config.yaml
n_layer: 13
d_model: 768
n_experts: 64
experts_per_token: 6
d_expert: 96
d_shared_expert: 576
activation: "swiglu"
moe_layers: [2, 4, 6, 8, 10, 12]
router_score: "sigmoid"
normalize_top_k: true
routed_scale: 2.45
balance_loss: 0.00028
balance_bias: true
init_std_router: 0.021
lr_router: 0.000197
vocab_size: 32623
norm: "rmsnorm"
norm_eps: 1e-05
tie_embeddings: false
optimizer: "muon_variant"
lr: 0.0109
beta1: 0.95
batch_tokens: [65536, 131072]
seq_len: 2048
train_tokens: 732700000
steps: 7861
dataset: "wikipedia_en"
Below are experts of layer 4 (counted from 0) of a mixture-of-experts language model. Rows are named router (the router's row for the expert) and show model dimensions 640-767. Each number is 128 + 24 x the weight over its row's rms, rounded and kept within 0 to 255. Numbers have three digits each.
After each expert's rows: "gets" lists some tokens that make up at least twice as much of what it gets as of all text. This comes from a sample of Wikipedia text that the model never trained on. Tokens count by the router's weight.

# expert 24
router:174130129182154119133111137134124115165177099086137110134127107119174140125159088105111094136142134141146104122128111121108122166175131138165162132148188106130154105127155103146159070103103159142182184176132126116140108091135157156159120168154137105116112125120158151116099132124118109112132121113144135103141139147158105108133135127137115113114103101103155147122139128085136160109134
gets: "\n", "\n\n", "==", "In ", " ", "that "

# expert 21
router:194140115103112142117135096126124137124109119102141108133113118142128096169096152151164137136125085121100151078108148118133087132137127108143115133138149131145121120068137166171148140108108135128114118109148136122109139124150143121113123111109141142100091117109155129120111140109159126180150111116180073107128118095129145136130148130137141147081090159129166117146154143146166098086128
gets: ". ", "the ", "\n\n", "\n", "The ", "."

# expert 57
router:170112119096127164067091131141135116108154107146115121166136074109125091136105103165149124167138131122138147126115127136145089150167119125125112152147107149167122133129115133099143095116118163145144141146089106117150112120124163126111119143151085119131093126143128127122099149170130119130099096140122143157145123096121076126154117096155137111133082155143115134109098122100086105121122
gets: "the ", "of ", "in ", "his ", "a ", "for "

# expert 15
router:125157104116103148127138137133121151111115096154147137148162125115116104141112117124116100123188116131100115133139183112112165113131119129124105132135146125126164108065123073141168148150159128180129137149128136113105118166105084113097135134138126129143148092114153128124112142102150078118148111128091144164130145105134104118105149128165133123127121142126109108128126087115133123129122
gets: "| ", "- ", "\n\n", "\n", "–", "201"

# expert 10
router:099118094077142128164153121151087145120147145121142120133126125087132054175132133149127099132108111154123136128130082129157147101141105124118085111116097126154130182157144121135096109140101143130131142107160091134155113139132138131106136119095147153150111143116144135118157111141135134118117134136069131126123121115133180164131153092106125137147146135117138125132088111128133182170149
gets: ", ", "and ", "(", "The ", "s ", "'"

# expert 38
router:129118128110076154127131098111118110093154176134117114129132099113196156126085157115166107128078100121166160156102109163098173176126112126091138155109118111150082135085102149125104181130113104140116148129150122125111157130103153124153129109130140101168136102105084112085101130188150111156160112156156085171077153144097163134152146123127166150143119119130151111148139119144134110135139
gets: "| ", ", ", "in ", "(", ") ", "on "

# expert 25
router:130121154145124112112113125110120136111146131141116076143102147179109119152158105113107155082172115130132095151160138150085099141117100131142157146148104144160119159087146126105159119072161163155118154148128143105162136148077127119105123125116131172146176123145130122144142149135071131120112142140123152150097148142127154109087159121157164117148134087058125187127123086102155156151170
gets: "| ", "- ", ": ", " ", "; ", "\n\n"

# expert 30
router:106091137113097174119147139120126141114153109121126176156136094118184080103144108145110130064068079135109139142172103116184094094125100137131124161118126146115120144121140123133118102122100137142137111107138158120151119153166120141097119133123195103121119119131122140125148141125138113110134108152176057078157096123137152129117130149107137127148142129082105130122111127128122132110094
gets: "of ", "the ", ", ", "and ", "in ", "- "

# expert 35
router:133182124127156170097100107138154121104131130151132152163127094165125104154090097131121156111150140126140104118126169108157112118112092161125107100148165148158106145114125179116134125095136110113130158102164115155128126131123104108184107153148173097136116161119135162132150124113095127127108124103145104126104149155109120161137136123095148144141078135130135097117123130122104134084145
gets: "|", "\n", "\n\n", ". ", "201", "in "

# expert 54
router:070144172145085117133139152160116113112132109096179152148094128097138159132132104102073111139139146134159096133100098140111141155141127135136132149155129149154127131079108138138156105142126138145135086173146121117111142126125131139153112089136136120147092113090146135102140108121111107128138106135133156138136095181129107083123139158179128130174106100126126119138113134153137104138104
gets: "\n", "- ", " ", "(", ": ", "|"

# expert 39
router:081149100156111125125139093118101147159130141160114143119130121107134097140162119080135143123151153154152081099135178143113130110140115129166090094142130172161125119131176159110142119100140118103130150137106122099167126146138126134149076154128112133173125163106122124142163106119132149123111133151138134129144105129112149125176115140141171151133156126149159074152121128131075206153130
gets: "| ", "- ", "(", "201", "\n\n", ". "

# expert 61
router:129142127147169148125160148130093148150131142162152083107134118124169131114138133073161118147125088147146143096156117134118101096151153119157099133103118135140156148144136169179124124138087073115174113160085110066139163136086136187123119138178098115113066135097135112157136113108098151148126094142127139106136145109112143105111143155120123124166175158097117140142146128100115165105127
gets: "(", "is ", ") ", "was ", "=", "as "

# expert 3
router:126135121113099142124144063110114099114154152085140095179109097134125159136121156122179137101148121116103113156149178130088093158126145098137151100145095139049135135105135109108114072122160152161086150112128172153113119136116147176167161094095104098146125123135132136127126136135118109131155163116125129158145128129147141102118149137125153154141095115122111122091108150147125149124155
gets: "| ", "\n", "- ", ": ", "(", "–"

# expert 40
router:100153131155056118112158146097139131063107146127101145073105152161118091109112175111197147122093139150098098122125123133090094106125160156145144142102159121149111123102125112170182160134170133131134166124175125113124131114142134127147116142159136139133153156180191124105135133164145115116087134130173101141136146140132154126128138131117126155099143154101075080133165117166117111146154
gets: "| ", ". ", "a ", "in ", "with ", "by "

# expert 36
router:104147148091107147110101114105171122149088133174134122144108116147094121146152139122135176080090161148138108120108181134135151085109106142140106138145125131103075121082140152084134128141142146125152105107145139120132146143124103132109138112068124071103167153119156153128105148144105139122089140128153169096135186206108120140131148146121178169138144159110133112095089082074134120137112
gets: "201", "200", ".", "202", "199", "198"

# expert 33
router:161134178122147124123115112130140145156132140108171154121140116090161070128109128088161082152107133135137149142131148106100102147163131138121117145126146101144140119133147130149098166172117124104138132143116107116124112153158109117124111183153129118123114127117081150148113118149108153116140146114136153132089133064128081107163115088126157112154100129087115196180153122158152113173117
gets: "the ", "of ", "a ", "his ", "to ", "s "

# expert 6
router:132120092115127147097147148158118162122171137135118129140169120106155105153129104139167126159172095110151115117145115147122078105090138163088147143135133088129111147124151111076131107153078145141127143096147139160150116148153146121104131128152096079104113158106116118118102143134138109133098105143122131124100126162149163161128098117131118102101155140122167128104109135139152148150123
gets: ". ", ", ", "\n", "\n\n", "| ", "- "

# expert 59
router:080142091133093100095123111146125138128145152110124143140086089115139128105135113103110188099128118141170120127154119086144183117126170114108134121127103139096086115095119088109129106109181150173110139143082118121109153099114125168086101124158090078144149101101133123116138124120155133122104147135111154124100111158116183128110147101121124132154108117077147105161106078106119164150150
gets: "| ", "\n", "201", "|", " ", "- "

# expert 19
router:149142144096156116107094135109117117114150170115102148172114149107101108136141093112122142074138100117161110125133152144111137187125129114117157099173134152123092165103152118113121086114169131124121134112141169174142109125142092085108115104149102143133121142112126138098119132151114144116086129080119146139136124148183130122107148130098128132120115118163142132162158118144100132143119
gets: "|", "| ", "\n", "- ", ".", " "

# expert 20
router:156120144176145148119110095152134128131141135101116094149120149108126128147148145132162125136138133163128106104103092142125081122104158152160113142154136111095115128142198148168102147083098152152111155106087126093176141136123122124163129100084129118138129112097133103136136103132173144132125134084174086115121147136143117161088141119126144155118142101141140154142120072153141132108128
gets: ", ", "and ", "to ", "was ", "is ", "as "

# expert 47
router:168111142158148145106113086169097097152125122109155119188153119126113154151159121142097094131123114141090130177157148122122136155104120157106126107115138096083136152106152145120094170162156129134104133114125170173106180140166147130164118126142113129115149108107104146176141168159171145102097131100190090101091106169121129145140138145159174122162136087094212134137111115146174113125163
gets: "a ", "was ", "| ", "is ", "as ", "=="

# expert 52
router:068132132093126111158126150142131171121130121132134082092170136122137142132159127128107093118149079133128133093099165162121122141123119159165158196155142145119136096103118102118135152112134127147116092119141123169133138143110111156092122106146125115112133166142133133118115101095145156101134135148108108152093148162152101146093130091136121070095124129158093132103121138108069141134161
gets: ".", "(", "-", ",", ": ", ":"

# expert 28
router:164065156145102154119125161107182152083134162165160138118154110150141097114114100085115100119123106134147117140149114116156133137127118137139154161125128098125144139136078129110148165132157181148149145109142137118133099152147091145100130150131115136149143117197108125123118086160119126112090125127145151110146098147122084152123164121127125139156117111112108124106120122120089135137117
gets: "the ", "s ", "'", "New ", "S", "United "

# expert 53
router:168145079122176124108114085091127154160120122087116083122149155108140102125102140146168153147090115107168128112119112129148142156103123106106103129114120117115085080160184110189157108106118140161118117112133128120118135076155113120143129098125117116126125123108113144139154115114174115163131126134141043067082126105144144145154104105125113106098111126084128088120139186127139121092134
gets: ". ", "\n\n", ", ", "The ", ".", "and "

# expert 7
router:148161124136139091106146124124130142108141066120132116112144160160077185097119104093118114164132093159116133157125157137107119121117140126107150148126149113068140112133143122155141140153137153096142116146124124117108114130129104143159127160104143163115137120102108100136153140129085112154100123150139123160126152110128141101152139119159147151125102195117116134115128116094095098104138
gets: "\n\n", "In ", "- ", "==", "The ", "He "

# expert 55
router:138133124175092141152160147134140103147103147098190121119079132122070125140140141142115144157119145151149142128105109165131105164150099107082136119161142104131165166102082117096135081145170098127115131112125136137112126100127110105136134082163134148125170114171161126097123118160116089126135085133129118100126143146150157087101144131119163108149081115129094112103121163102111120120091
gets: ".", "–", ",", "-", "(", ": "

# expert 22
router:164115135122128142120119093102145113096136194134112153119132084128143092156141142140148129093117140161124100143173079098124108171166091142110119159156138145133099117126124086126094152153138146125140119127116084116112135169129140114102106133105135104115132118113084150118093122121155190127136140110125094138079153096168124137131127110118168120123131098107120143171134116141148118142115
gets: "| ", ", ", "and ", "to ", " ", "of "

# expert 58
router:121121114122094168137160130140115151159160136086128108106137127151124134138180121149131126153151159137088157080104070112142132125147136095125122132124160169053151178142113106117141121129113141135181143095144125151137141114132122146130142106113138152159163123148171136097113142124114150087120129139104120098149117134138110125145115111080146113165097138168159182114137107097137113140101
gets: "a ", ": ", "-", "–", "by ", "s "

# expert 60
router:140159129129087175096128094089139185133130109155181155144148121159153133148107118164065160063160147114113131167090153140112076155144101115158118147150111130136094127145167156095086133112122127128098150130148109099108150127112088095134171125128106119110086161097128185129147144174148126097109118156104103125142136113133143145137133175154157154141091124110090043139117121113122136094118
gets: "| ", "201", "|", "; ", "–", "200"

# expert 62
router:129154173133110130108129126142140133133152106117125119126148124130121125157115118145187133107160088115181118123121155123132086083123167132133119125145148133124095125158091180115148137131124069144138141121069138100188119153106118180157108166148082100109123121139149129102107143135130135140072082150109089134091124100082132111099116105161136151144112124135098162124148183144141095131139
gets: ", ", "| ", "the ", "(", "of ", "in "

# expert 48
router:162163106088135111120091085092135103078114118084114100143129100156138132114151106127063133128185158133158160121112125164154113125114135122157122172128151119131100078140116137131129148089175134117170165142114111106120139171103099154111157121147120150174100156133131136110177128125166104166063125114155108115160111120136110133119116138151124104127099101091108097119150156138057098098147
gets: "in ", ", ", "In ", "\n", "to ", "\n\n"